config.yaml
num_hidden_layers: 12
hidden_size: 256
n_experts: 32
experts_per_token: 2
d_expert: 96
d_shared_expert: 256
hidden_act: "squared_relu"
moe_layers: [0, 1, 2, 3, 4, 5, 6, 7, 8, 9, 10, 11]
router_score: "softmax"
normalize_top_k: false
routed_scale: 4.0
balance_loss: 0.00451
balance_bias: false
init_std_router: 0.0213
lr_router: 0.000581
vocab_size: 31780
norm: "rmsnorm"
norm_eps: 1e-05
tie_word_embeddings: false
optimizer: "adamw"
learning_rate: 0.00152
beta1: 0.9
beta2: 0.99
batch_tokens: 32768
max_seq_len: 2048
train_tokens: 223000000
max_steps: 6806
dataset: "wikipedia_en"
Below are experts of layer 5 (counted from 0) of a mixture-of-experts language model. Rows are named router (the router's row for the expert), up (a neuron's input weights, with its number), down (a neuron's output weights, with its number) and show model dimensions 0-255. Each number is 128 + 32 x the weight over its row's rms, rounded and kept within 0 to 255. Numbers have three digits each.
After each expert's rows: a language model's description of what the expert responds to. This comes from a sample of Wikipedia text that the model never trained on.

# expert 27
router:121155113186110132094188108066137140139119135102088160111119133138172115075131108139104085168179142118095074175099147136176040132118197123152138109134131112133077152175092085137097141135100138107143098145143151157119125040095084110171162131131087164077131080126136114185155129109178116100116126087109126135124097126090064148169171109156089165154117127111081072120043083103116105166055158113110144137160074123125142123115102137114178145146114149138157120094109132083173103150119133138180121072158093083144128108121154137130155097102078120099094143148135151124138092134139160185170181174111144149067144099088157100126178132116100158132141175139060136105099086097049079167160146112154083119138157143069078170134084113197073124118123126083151139125131178062115151095170166
up1:111152118183117174083125160150111098129111158089120132157087134152135107119126096204131146166065083134121162121130134125115105155137140098163116115069139072091125147165101104143206131085144081082035093134143140146102079089156140124176101126146070097147124177153116120166103086145109099124132178105117160147150127076123123062145199150107116107105106116140100105122130116159182129144142153108146082197178109115104114114097108170096138186042137102107133117066131113158139122141150160117115089087147046111128108112153134167128147092099103098118122162145083126147154129152142179117109111131169162089097190188240129144106084165114093211118100110103119118130161155113104154166113078135154119083069064097132187136135200118176156160118176156128150172123145150128138136148122086
down1:169113213089138108130140142135068158131089102164127112199126088073080147163144148152122101101160125089192104176129143127116190088107139146106106129140099137109121110071164148121166098142168057132120117117126104055143151145148104132097139064183197131085134190110143130132110126088157145128167093179061133114135138187110121123082124147142115083144117068132103115132182142113151105125156204110126180158133076123149147141138155090122082110131119192156153130183094138079143097124130101172082119190097129105141168135153104123119072192108094096125074073063134137126126073117111102164123148159122104134195133157118082074131108124170139102170085138121155130135128124068152130153095169093142119154129123124121110166196140121098159102132207047111119124128112088145119110083055101
It responds to: Surname and name pieces

# expert 20
router:191131170153130190089131135144146176178175106133129132201149186116085113144103164093152131143088080122143156140126188117120083142065123151078117109104161077191100079184103149122092079090124134118116137142086041121151168127138133158125165113145107129099116103146123138136074139134117073129134164144111160112131153093110187101094116127096179133148113139165106199141112158153093091152074067133164093092115114090169091131155080197102173132171110123122111167124152133118141114093104176094108175138121148126197172175167158173110124178169083138132170191046124157110139160160108125114153129184120171115146115153127131103093175113080119081153111154104191140121096160098129121170096158126073137127117092086084168157134197139174143114151069069099160128136145099172143127139151132
up0:173091137059181152144200135138137110125079133185153141118110140097112151104129168163140070078114140130139151092174136128104185156083135126101093143181146116166137135047104101159177131141095078141184158145161161118152163124133087194080145085137172081098165199139120113118121172202113112157196137150145090113173114186097162146134116094169150128084106137094073146119168081103145092145097211072164192094159124120143108157171142059114089157140128149158124116105162165112062160113175089104154141152152128126158122128116129131159155096159123078129068070149139150131139105140102125085105188119182105128114193111169133084118134091167163163146115135127114121170136148126152127154132136113151154089065183150115156089120165065095113098119146089121130078078121144113086120140102127
down0:160127154121150157116130080145127070122114129139186161142172111098172120117146151173157069134026133142114118171124136169105165135167096127096082139167078133179081094167188089133137123109135129096112149126174164140132125115100118157160092072069175157119097212094187108086126059125129146103205085162164156070108162098117162176080161086145180099130144126162117155162169085113035113138162070126126161145121103139127176107140174113135138137127105169144137159144195119115076094124153130143136157108135115122128127127085092108119110143140090092201180138126101103130156133077082148106147144053157058055146156135134148093145126147155150195138153182125155120140112149122101142119141145130119111141152139136097160135141089151141080170167113118054176155081180170134117150137117139
It responds to: Infobox field labels

# expert 30
router:136121109134139129110153151138115109149185096099132130156064096179124045147184088138145161143078121165101208093049110145104125159145160073082098140152055167048113160113097127097115138127094112170153121167085109104092115102104148151135098108108113114203135124170125088131138167140082097146076108124153159150163108179090137127163163109114182088063125063114126106160123115141124081158205104172114097107120119131091091068154087146123139102138149154113157135195098067177080107156099147159086160103102136168149145092115134104107140079134139158127125143133117088176167141125137106174142118158103132110135161168114090104166100115129101119122167112109053185088108134080176169113144158081128084169118067146158074174114092128142179095160111104108091175127151124096168176130097132
up0:135112133191148107092122148119128093159122175145124121053137112156156117131188178163163085159158112118127174117133151141146068089087097114106100080105121092147135098117161128075165184180175115147075073076211113173111140148081027146121145124152097085110166115060069164132109132119114101095116112102138101094133180123053116137053113150062147148106082211134156104111159079132115148184117164115160140158093123159116156109133067097154113103105164114163192148137096145085176202086143142138090120081137105110137132106164094157141127178151113130131123131110145179143164112094143149121152124215160110138143167089104099084120128151143112127089157138094118068117119149145143110147149124125161107129118142183154133147086115126135150166142107151123098073137166118138144143190164053
down0:093155061074116116109089169125105114130101174116172140142132126164099092124060104084123190112116119158112152142103113153145106102163134138108183077100108093175110062105140099128133128105169113156122179151096124131084132179091190099191113143147188179123084095104082163116153088132121144162064134134180134183083143149147106126125107147155189105062162183107132080138176111097088119104064152114109111093093173036099137149102122121085148129086124166153112123095071111147156132201134135131128132098173082113121114132138102118129128188124131213162080107121119096132140145149112093128115145109113147156202101135092153129174148145110140072137130177048114123088075120127177163083169089134122116098147091145161150140098073126073138144163122132159130061130112094099171125156075140
It responds to: Location prepositions, birth years

# expert 2
router:096094069092156139101105143080164153108134082098131114145100154144100131149162085129098190110048117121119130067066097100152155126127075099090156134098146160152170101075125134157152141113102155089084149211124176123151111136099150136129058115137112106141090180113137095091117178114167107189131156120138142144150147186141146115194124081179155124142160117134125077170166109180153129185115088150061130068155051105070130142171111146102174109109111156095124108163155084170075116163141112105117119167085106117170159139136113132159121145094151078136166066185115131128080103107140117153078117147144144082174148106098073108110066172134166088184120168158109164103072175068112142070167125129144096109127122157142109109110194140101169105128134106082109163121134078090112131112151153
up0:155144125133132081202155065120145102100146098139071209124165125129130131084112107155150107179134134102144109125071124143147035111072158138129106174083130169098157138144138101139107078157096149068100126143177126121077131122139096118118131084133078188109155159122141189126107160114114102155134130094039176140154148120141063100119150202131069178138173080133159082139118123091079088151083110167076165106080146155161122013124104116122108084082085139143138151140153112134159123108124094120127107150133097115132107142125132125175168124069163084132125125138076111158127104156110145137088181128074108147112143121055161058124168141124146145149085147160107135143101062087130119135106147111152128109109181136120088161115160138118168126140139201118180074120074087141125127078167146
down0:069127131131106131135104120135155138126131126097120159074163172080081190135071096202132157163157171102144161154113106123214141131198215177051166163163114137176095124138107117107094106109128125160076182174164128060127085094126135078160112094198103155097105093118132148186088163086192073142124154136090118109110128144119117121138139143154138138112116075118119115127082157128156130123046122133091076104095173162092115127140089128120151090092126146111109156139101119105112157101149112152134088120161119041129178094112158097153139127060124132104157094150111135137168109165167142127178183147131147134168088105101178082086125090120146076130131114110063091147155135133092141063173132093137136135189158130104125139101186095090147060131169138143171112106089114125146124113075133
It responds to: Prepositions after nouns

# expert 6
router:118123131132156096067130165111113108146119177115066165148133124222086167144120114113134163112104148138149132113174126072110187121157092157123155130093114133131144127085118211131122118152143095116110118113119095151108139183084177058116152097144144136175199112153082132125174137072169143156071159193072200089093069189165120151127147144156134120131153135206129107149125122111137087114098149144095140102180092124140136102128151135091118139097180116077145155189107072156124134119122079112111157108174105185141109093159104062110177164101088172139193120084140143132051087071121150176119136098120109136133092120123149174130151080109190110094102166110126168153124136101137117105117174107156099144080095140097078165128100142138061084186162114108122110179090141131061128119141135
up1:128113148132131103112121158117102135172077122125158106140106107124170063074097138103093166137157108160065155102169150134082075151118147111184171125133158132086094126088185148112143076144125087127141147122085146154139171130119098094135138105121155124166157113112093023139162100124086106131125124125198117089094133127159148154173138069164175133135175228065145189077174208167100172097116095066173129088149110124122097136098152095122116126130133126099128141124116095117129077080128081177112185176164165146121104122149158102153111098156120126054128113102155159172132123125221101117150127146154056161103100160134150093157099082134154142085111141153150069150131127109109142112077175121111142194104138147112183099097078149110105109093114069144107094163169118150127144192125152
down1:142054166097195116147155089147117123118063149108099140143060140104128121036143119130140114217089110161109098188136160088173053101141099126080129105194105098090104113155120109099134053098063144100115141161121197097070144123123159058144154111123117154209108132142081135130083099155108118089111153156132156095117089111123138150119135107100118164142127138133080136138104123129108100153154093090148179097135099156112149187141147114101099126098052089183128136149159117104131149159128151199118057099112075121118116143102126121079178149139107050114158093131162110098139172128147172130166128124091148059091116095131197095102125126110106172100126135108148199169167132105122161115154083106124143126149151133104195132115137121135075075116151137088170119158165107076112144144148129
It responds to: Titles, quotes, headings

# expert 29
router:066107101108117067142066112134087153170152062142135168182193130162090149162069148117121127083130182160108102141107130197117048108138160143141107097116208077160156119123136137152187156130085111148147127131119164180082137090131119138208122140084179164135176123120188161104101103131178159140191127090130134121121124145133075145105126104108094144078147080130098125133121189085129131110123187123108115052110127093088181103159172115159071136177122151132145077081139164183143152112146132097104130097198150121109160086173116166118116160082131103093153140112081099166161088138117113116107127172153142145153164068116165140126101154156086113155158161144175094066199149163119137101136155093130114139165137101138112159100078060122107143129112106109157102171136155162132142158079158
up0:159155168162075153147227094093149133132148156077126060131161185082129156073134121110142093116120120088116128128119081095143140134071115096132149105153162086139131206105150088087156077103139116142157168152140118110171197133111159153175104125176076144154109136121100112125099137164106149140155134153149122131093097154108144092156062088127124132130129119061160125110167158057125132141143156147095160197139084109111090085097112150120168144112125133159079112092136112155048168110123134141129110108091146106189112125136127127178137161093117162127120172098142127137173147141142161057135150092050090185140200130099089083111147134081115183151120120147139125106129142108226179129108132088157114123138087151130120185106158119211127146178149152083124152091108105190175132127053137
down0:098128098144109120134147129088077132116108117137122101130145140139104137060053164136129136108152162101133140178077086202149140136157222090096132128061195123158090124134109114060124134150156138103121163169125192125174176131112146169157098090097114156124171082089149109090135142171166126103126205125176092057133069092121134165109078141112124141114141098114105081125087129113099170105070122125144099139162112121173141177194143099115156137111082135150111143118143133130112173146121150144060141172154085116091161133137181094129162116111121163052139165161141112155136097123171057102140127127137069199105162070089156126120127137115106152117131142097091143104171137151120183112129099100174158104143116132169142146137103011173099118088081155147092089147138136103164108074092166
It responds to: Auxiliary and copular verbs

# expert 8
router:105129142093102128216152137170134184107072088148174114189161153048140121174097166089116098149134147161176104092144127143099105133121125109087134080112084131083090116152107148152122125114114130154169113090112189071118083122110120131133196082132130150088117133094145110065132193135087186068129117162108144094123165146059108175104118126132133103141148127127128100081095090110159136125116120104110114077162163074169135105139016140078128117150107117166163158125155161088139140114118094093115173129073123116090132120133082098145170102054196169140079177103108129135163132158168096088111072070075132153131165146128122073111112116139118144124095141149128146091139117147070108071144193157091157139072147096158112111092106094101117140165114130134153092117059161116128188103179146
up0:205139180120081119107171171099119171136175190120094094142108124180144141113160071142097086078122173142148126108175127131125110087088164125131163145103137147154115141154138119095141094154188060118121166132126119129132152140094099136123127112149120097147109125212094124078158162045096160084120084082096111138095103106098151142104137178083160199099154113091132170195152189036101125126088134096218165097144133116129050135140080123144179146065137166142132110105075133098106170113149173124149163207102132133141134107144099128046091087153142124096154159109139130119153132109140085161160104138155115090070093127083089109126145164100148113190153064099117134120151144154116055149126138133119135146108090162111142070141191134163104127133114116124136079107172135134126113164112109
down0:101069150161118098132134103113139139178180158160133065153076080113154114137123132105113115133105119135139098112147166123102133111103130124084149170085150136158106112118072112109115093122135134138135151116049139151105147118120093130110132105079134126108116115170127150112145211138116143088073104140136113123090147133099159145128139143092124148058146133101162115151092138058106088093106154137139130148179197147156062128140171092148134169107101169134138111107149159039141133134179127216135159176122127104094155128139122137059129136135074140121048160114157114124153124147157131109100165160151112105088107062121107123239153149083150114116159119069105068102148140132166145177168085045170195155126087118110153121127156041157197168139071075094130141092129129073092138143127190
It responds to: Achievement verbs in careers

# expert 21
router:096183110195082093137096168102177088135124203092064097117085116164144122141129112171123091157146155134081178149126147118165107163109134149155124145113102171127101124087107098107129135143145132120071101175161158167094085106098124138155154116133066167164105121079109115190095112130168126092081154147170074134137150079135052029135152123100079194172133146179104102179131129131130100123140135145129165162131113111076103200106102103079093169093130104093090143088108076179160148206136160134159106130193063093113085105120189206158134099137087109129180143162124177096147118135136091159183143166111152137148135150150110125149081162101122105105121118120121153123153104148138109122134083169158130119184157148119102154122106135186180129134149169086156170071144117130182118110133104
up0:145124147152117153163107123131111092210136093160144104122112109101097112168105135128120113126113182101161148111109150139135216186132065182127126140079095159134103106097122130136097151138161141099050102157151091120087163163119103112141179052122128125118151100100080126141118175109065109169121130106165079142132137143109099117125119113138083149136139130171113190125110127152152157146176116137122143050133075111091125088125113110221124119121141122110156126181147137117053128121086115110063137139122106090151118129147116176103086131189191172109099143134119190179068132158114164151103123140149172140124143173158107117150115155175171109164039129090051101085038095107185119156087158136150146128131113132110104095089117151087199128046130132155142129136171057163116105118076131
down0:092134124129098122142141114178116106131213142149114119145064173116137124166142150102135118084078124105162148099121098029161124170107098098099162080073124101141183100203137149115209163095144091124126076173124183119134131120132119152156126134146076083136133178082130096121117111144101166125143105137135127078184165077110167148138159109113098103123097160112192181125077127155134086123151064075170157134149141117112127130148161146119118179134126127067133121107153177192108136079139131147130139066109144142159134045147147164153205084136132101130141088118086079126091126105146133168144077077169127115071136125105136161087094133079167109164125142145144091107169188151128162065144071175155074095172106131147108148155190128089160085096143160156163095108126137173142139107084099
It responds to: Person first names

# expert 28
router:155148098129121159129076149102172150146163126165114058116152133158081160098152122078048124129122132082080066148124111093121146178083138158121117122122115147138094091112143109107102107147174160100171134135179149084103110139192120167131157162104168077151136135126085104143107111177182150128171099188140045112137118142089156134171102117134136091148158128146130165080136095164125189072114161119189086093198152107163102181069130132065146130131102156163123158064088091075128092141116123098066112117140183142097103128108162071189074111087162131187088122110187136094073101082088125150122151102064092139102155134115175083097062137103143131118116141147108065145102144141175168096125122109119089103138149183157129141139156094118084106177116121138137146158076143106152077096115141
up0:126160123156158151150132139125101199090138141112163173131131149081175190112157103177142157127153074156152067150135189143071135141115114098156145127152147118153125149103096080094201153124061095216097084119109134182110165062152114105161141082131131125122176070139199093147160161107148108145112145056132186132098186126074143087107142088177092132108168055100081081096095107100170119163123138150085185132027118143119107123103117147137108106117080108061086113133087172153183109103163029130108138172107111127151160113154133115171148107107116078096136134199142121105134173176144166114125147124124155119149125157142153147121135107142103142082095132119127142143181111091115081159140148099124137123155116116128135155082119074099121149133123106116143135211099119152087158124099126
down0:080130141124100098154102155126149164072111126190085082134146109155171158114107135160110149116092152180160143119133109113110156154064164117183139151118158146180133140144138165104110153116126088164131098136134149050048124144105143136118104107197151133096177108105185082126161107137126084153120154149161155175158161159147108151060100146107146135106069111139158125124122093139181077094124182114177154123138148116131057148136150097165089115150144143122127133078123152204074200133147109129105129135162085068135135163158116136157145073118135153155126156157110088095151132131149069118126093067160086091152105053085111135121152106108136094159139106093090106180193132156122061140131071104086154118123104059106096113160128102132164133104201152151046092162051110143057132115141152
It responds to: Adjective and suffix pieces

# expert 4
router:148169160125161132129112097134110142147150102206110082077107179064114063186105154075171045104089094098107156101176188087156156149138101104086111091108074109085069121142125113100096102155120151188158175085111161140157150186162156150060119079144134118108128151088133143127142157138119157100158141160150050112140148100103161150117151100151138132139072084090137191175140102116134147172142095098159137137134187163112114136080072129112140130125130160136127114126062071107119080118098113125165119137173117100130144107140119106117154061144076185112164156141081149107102153162124118071120130124127144157119123134144135151102186110121121126194067105114124143162093111159128138155092070182079144133159068111086082161126187121151124108097086131164152100109081192162088074115165165
up0:063120107102085116105120099115138148130148109157098131128109143064113149112118114180148135167197141113149143150169113129081146119160172176142114107180140093124154094140102137114076120140162142099119056175137093119128112138173192140116108181174197123148121112143139160151148162139138157148080147117125144111117126138173209119125097134148046168108109127160137117145153111166129115179099066148123114129147153173150131113091156118132128144129189085086113119122084094124208085142139139152149137170126110099130124165143145166174165091128140153173205106126164118090120106151096119114113105116070078111189159188076171140071122094113152128139152098133158119132189142113141120104154148170178156140115185144162146159106107199051196098157244168174156155137153122164195088129084124
down0:123101149072086051158132114120181106129114101128157135144159111142075188142156111162137127139136126145158108170073120137176150073134139102024147092083106168119150151133101100081140133119154125110139127115122124104122128148133057098105184098099121119100131125110157197092093131133057105129093142132139177113176128085159118119150131132164157109077089093087110135090172087168167156138116127156120098139107155112135161059152166159160132130157129080059148195158146127145150155099103108117124089118072132110106138135196132136206160095122192119137166114118063103120155154161091109101074143091136168089089117143154093119106090129145128190099134119102182173186114165135166149103110058116149112125130191139170130150191110102105111140161235099159126085104099146086097181108166128
It responds to: Category nouns in definitions

# expert 5
router:187098094136107089150138115089181175148147120105102086149142129187142181153138166120183102105110157146151147091154153219090123153112129129076081154115084115128170170161148102082109169098148154160182164100090139099101102117122057080146129136134118184175180109108107120101166088085100130089133154089162151128133091155175136171097159103047127098100075229138086119131114150119164089167141134128149117118123070141105169125190164075140052075130172113133135147098147170104160083114095178104123160169152109171116170064155139142125126145094107139140069124141103143108081093112107141161116105060149167079106167158080127115131129114129133094137141125130115090190103138114113133130160116145163107135143182095100167087162066099142100081066124160129105137129107112173151134181139152
up0:109063110134087175143141106134102109094185115114120110126122139090120131185127229072154178125144047147163112165080115127130149114148051188144102119115115106112137190105060109140146094125154118161158142086103127179121130214146088101171134085143134168154134144105111202132069149130127143152106116138116134080090192142187138167079118091132156140155094149140179124093128096081135138089168116123093125142131125090131149149102124085124153138117095161148110107137141114094106122125132155086081106145119130157129093197134127156076106116094140144137126164141090170138101120093120104130061112116176140150165079124075103153154210116100202072196150108115131149167135107098112176116126151138148129116085112176084136154106172115147147197070055141071100107146117096182117071165116133
down0:138175122132130123152180160110093108149139145186140099139131167172156168062067162171076126098109102137098136080151122154150105127125124118168125125115148152164142123147105088151159170133124122099176095105116159122154138160147116078144066129154067109160063112118095117111113147113107160124135101124162124137167126104103229190088171105095101142035081143117140119098167099135052145111124127124132130091134148143081100206147089134114109151085174107096168149115105153091098094115158106129192119132121160131178247115095150136161171119094098102201135118148130129070135205118173092138126092160146169154196120095076114108103106127049142105185095129123086108137152109160120101087179155167102115128113116156140115132145143049131127116104102189131116119111117065098108132110102157
It responds to: Clause-opening phrase ends

# expert 9
router:121164101100137061105047143110160126096058142189136134124189136140124146131140078199103090175161117097088139116117120133077167129162119209126165110145111146151153081094099142118140180098110074162117133134110183146102061106109156150116166134104172095104108134113176118166155083093109151062163167148156169163105104123099108093101108114116152107139138092118097132055090135136142078136151114158066193106172166130149122158093132116136157151094167143075168210096150107178101141116116109108161151167158120139111180066151176169173133131172126133101110136153123181105133140079157131166103165166131150190120162081123160115131101129134156046119109112102206094112124159110140114097179104130122061073152144166179149133148078155122086147103131164126110102125109146098164176114124158
up0:117074166139163124080176137133134134131098134148137131101135140068100119174143098122085170120133180130088143124140142089129085120181092174149163110121180160121128126162097177088112102116141157108053149123148085128129177162213116083148108143179110143162106115101104119166127170103153123149138131178096139050147163168111150111082193113113148121236155120167072114153098133104177152071149120107118089097117131150094119083085096111086097127173124109117063108108167073097133162132120062070151110132163120164123046154161125104168127132131139186126125175131131128100082129160124135147091096153109126199142115084084136120119128092166105101113116069103066122172165094100057096121197158130102126143161171147130120096116182090152096212100141112133152123152110124139125126118177073
down0:096141066087098185094110167132139047148152062128109159084113154106113132094101115159121189139092111113093157067150072110087104123180124167087175136066143149152056098168089090148141133115133106141118111122146129128125135112076163062157081163140116180084118121144108182155159158134161150126143124070041118092122119178116119086161148140160134111099123125152158156078133165114090131141126143170108113144129099099074120146140126135154172134130146160073156086076122144129108149129085114172137139087154113156110140072132162169108106111097140137104161168085114149091116155125103198098122149184172081119115151120142140126095067150134064139121157120190115065060115179159149157086135108140168120131143094114169110127143029197125138091123133169099147151149061150123184095147173159
It responds to: Table cell separators

# expert 17
router:154163178126181155096161152160097079138198149148096079156115140149174128139096168113118160135136186188147094177126126201140094156198107122134165158125193073110060127138132127126127138166150105139139172105102084139132107182147156095150122058194089181176110129170070112108081122137150090099158077161091138178143122109149207175141159160223088125100114126142165084094105116071110136093132128189150106092127174142119122099093155144146191145125125098148052126124132127179152096145127127161099104156128085100205156129163104095119186127097082142091100137092109133102093120167105124138108147129126121080078073109153141181126133090157144115127126104115156152116105101131151165112089102160164174151071172150080075109121149105112099132147114136143180078136105129124087138102142120
up0:152078149165106091146112138102139064100174124127102120088094126130127134120090166164030155205091114160082148097148129145116179141105109180152054170145156083129089144104080166132134149190168155101104145120082115123121090150150133182104132099160153118132098092128100106129154180157110171109153039050082075105102130166139127105135098151164034089140136116117081096091205156150180163172108172144092107178155127066127187120141143114132122101154133118151182093140122110114094134183144139114131146102130089127157055122178098092156115135115141135113103087159121118094184090086099169113116114131163147102153118128187088131099102112140128140122094129137148114125124133089156085119096171140095111133049137145143146142136141155166128124103164090144126100211096163183088095142077119
down0:129125098122104115144164149098150112131128198142105069122121163150135156081138126132114150120144171112150071090144123124141063143165120119112161142132122099194116117188065136137141151142075086154152117139144145075164117116207152105144119137170096096154144107174063101174125118152141109151090133076082126063145100126114165118114145130085092108145138155143143096096086130120103142129124112168146099061131128130040139116130104081117152185149164147135179108150058130108110101156130170139173116159132062140185188152091141141092195099098156069084148110156109134085057129148125134187092152063132137130146084100082155180121029139096098093112172104113119098121176140136070115089221160154147134107165068144153101119150115074125107114093134173157101152161121160129094102153111169
It responds to: Headings and line breaks

# expert 1
router:147142148106080102119095109137167094185163106127130140122153111161120099137131145122149081125142108094129122115089156106156188128120081125093132141054126178078071096159108171157083080165155083147096149079116182128154143150148133151112161114115057163141174161119142119099169107072157121072120162162168100093126153108154087156142065129034113184122115123078134081118105135172154110164178115113208094185167079187071115148145125140178122122153137161161156110141136161097119152060142056128112139162068115103094119089114114127116117176123158170148088145136195133142083140088201157125150157126153210176157113155162082116183126161167183140137126091106139090144066123163107133146111107158117136128130086132124123136155131098089130119132086099166142106074150137164089165098152182
up0:127122163108103100093138147165139147146134138205154147153130095134124063154160136120148122131155158166173114086144161176182132155098126110214108146114131093132142163157187130124154112143104121161124136128191129092081166157103056090116065126101107153146190196106148141158162133055128132210128156135126122156141078161068164162106244105136164093134169163155222090110179082097119133153152154116118091135099147086122071129068073146135211118089126104133093148148131134153118100100112123155143127124149136119099181146089125109124133099143072115142126137152101139198125117121108107153154119093179157138088133089132075147104122102148115115132140133131072156084102049100141132093128071128131150137094083135058139135152105161168183096160089169160130102126078155128137132137097108
down0:174159170065045151083159177171150117173085154121129175155101126134090112129139120108101127129112092125113094174111070156090118094114129116170171156109141138051112086141131135204123093180129106118126106143125108086172152168113173102115131125136092062068156147118121141101138084111132128132144133139149149070136118123145143120134184137130105120169114171100154153080174143160141097141117193075123070172141098037150153119176135138194078097163105039069116127143133144115149130083119074151122126099093149139095149076124149112164154147160163155104120132097192162126129116095157124172183078081090159124135139131135116146084148179142142122123154148184176090076116132078131163131104111161130115133111145102143146110142067130111136048229161078146120122106122202119126113123133087
It responds to: Head nouns after determiners

# expert 3
router:118162110111156160113085121165132101097095136105067155126112151149112131115175122152127106161101138085135121156098125175143114113191086142103120143133102142181138155160111149147089151150145160150135090087114150108081153137091143094090142143189120160074106112090150092108159069095140189054185200086160114145157119064142070190127137131151154096116104125175140131124103100140155076111120153116115153135118085111181162148182180159192068147140187137115157118122074103147124197123071112120171145075168101147166160047123081067124178151141092123100129132107134087123151098090133108127111167113104137095117091071080166096088095176176094097112147162047093079148127137110084093118111144126145129146132164114137109080156149130159115117119186059119100097113123190139108131155056081
up0:088149098158138090145125131124148120129118098094169094154143139117114093165158144167112159133096122124092079143102093126144133139142097066091174111044104094121144101168078100139186157080146194114107100121122114130143142129155150116126114109129092095183145146130140144146055147174117153137158144179096130089145195073114140107102182109096095164092172148155136123080135073132120129113115090077106070117126153083084126134099113161147139094165174129099106107134147139101088128136131085138149113124090112118170168129158081151145088115083148099186132119126105085182174148141107155060096157135127157128132112144112110100142100142081158233143154167092150166127155106113153175119064126162154169129122095101151186121147166137101127044119126255120190163092081138134191139167114168
down0:138152167157117158135105104149134195187178158094121123127115137085123184095111155172185107081114093141141146129117163084105086136178080121121139087138120134140107174094128131129140126054184121121170121122099128142128119102109142074149153133162093106183154145140079149147117127153114216140124167095098102120100153069164113133180116166117085097108166093141131135112068160126133119120116090143125121072118150130143142154102139165105120102195162111083110163155148101122218101127155135140102084070175118207159161080094114162123174133067115110119129152128163172091067152181120185047118133114129133088103129101142112127064067112124148160108150163153162135163152130123119100099066125179137150170207179094136136082135140140156123112116121165141220164164129147126091141088125212
It responds to: Ranges, sentence periods

# expert 0
router:036161124089023085105174131172169123145162102103203185106163141099084143131120149123136126096155140145122105159134033122161129133155173081161093131110171090127142112115152180154151101128148115162157164061158165170116162071113143159132164109119149155067113151097163135135142081150082156166109119102135127134147152147068083131148107122124150128155130120146171079118083110153141129104111146058109131121154088082140084121168109072100143148161086146143097124100150201119138111159104068106074116117105146124120173098185139144128105128106159153159141160164121095178083108146157098164142110089077104177179188132121105118153134106057197091157132152136094094084148131165095104122171140128124202122183149068158169099120128103131140093148087156137156177157141158088136168121145142
up0:102147100153120178138143131158165138163147087121132069130150135115175143088119147126122162167142127116189154178209092121163091127119138040143130103114120113130137133127135175113161141108078193160087131107124102162090124102190133140170112132170106116153081105112128130110102090137105108160123121127101112196167131150162118154101156217123169102188094140127114088091130132128126170108110145071129192169110192183192071128170087107145065129138119084139163148099180144105096129140161220156130075155111100120120085140178138192105159073160079154107146158182105077091074131081128153067105146146079161122151150083139145144152138098119102123126099150115091177104138157141144172153098111126091172159117113081161142204092155132172195147093128115153159114122162142152126146114083088
down0:160132105165193163085124127127100127118120118115122065104101117104148121104083200081147106158183139081109076044171118122150112153051158101153095148133111085147069106135101102090062164179166165154204137139125142120181128146109159132128154109175099158167108099172150121070157121170131109078194117105097096170128114167108177127122130081055152138061075160139093107093125114108116124101103108089146162100138088121163134156167138119093097140168115173146147098141129111092154074120121118117122156173112117111093129048144177114127124102129085133128146175128131085176133073102083113139140082129131128144147196152134092114179131129154111102129129172147096084206114191092159143129114175139096129165094173152093180078127116116097115095111131153151054127148201138133144154095152100
It responds to: Modals, adverbs, negation

# expert 7
router:062083120102164176063152153136139121112122136117108119140143104158135075142105107157102127130132144142175165135107159114150133124116124127070102112094112132124164124101134119125073171108108120164106163098176136149135126107099124131142167080125142077107125125120074155090095184192154130134107111140130159131076158106192149176064133152081134139112211104161103104100091082127117130189118134139167149125147142069096176134110144160164158109065139159090126163142093101107172173165150229062125093098119112162124080145159161149113130105065104106151111077095071118080105149105110097102073122129150177150134093112079149150100066158064137205142162181047175165134137143089082158120144177181137122103106131141085141093106103123054100153135166126071175144122171107142103135134172159
up1:134181081085106138119152087158109090126059096103112178090103127138127146116169076144133040186127108072143061124091120091157073105154117145098148142187144158053118135138148152116168127136104116132127112091162156091124105121098104041121146092124159168076133134111201172121115123115104125123133058122088084079086149093134125133121168117144143146167137082117187174163181161121175130137095108127138138145145110108131127103174125132118151104090078151169199085180137161072129113085123074121044162129108110128103143094107071114132144090137143061170117099171119083157172150138175095092145115110170073140170166118089126101181171129145085158121074182152101119143135133144102135129147050087136095122164174110135103115165127076156131151183134103119134073107117140110117168096153147
down1:093119095166162125149147141163184171176164113125171145133102136167130122118162104117127101082120133095114183097160077096099104112167111152196171133141152116103145143128189171169138173171142116185102112078130100119103149153108134142138183157070111159085158142047151061163154116099162137160172158142120126110200149082113142071140120163168171097108065130201147085103143141158181134193167102090089149149098094121118132119137117180157115140139104067077169130122146173159175080100136143148153132108133175103190095079146080149182160120146181102133139132150136113038106091125115120069118113157156145134133172158147138149080081164149154147092160119150115110096048130140133125144142189105109120124110120146129131109120145092154104107151115042137113124171138146121230115133113107
It responds to: Table cell separators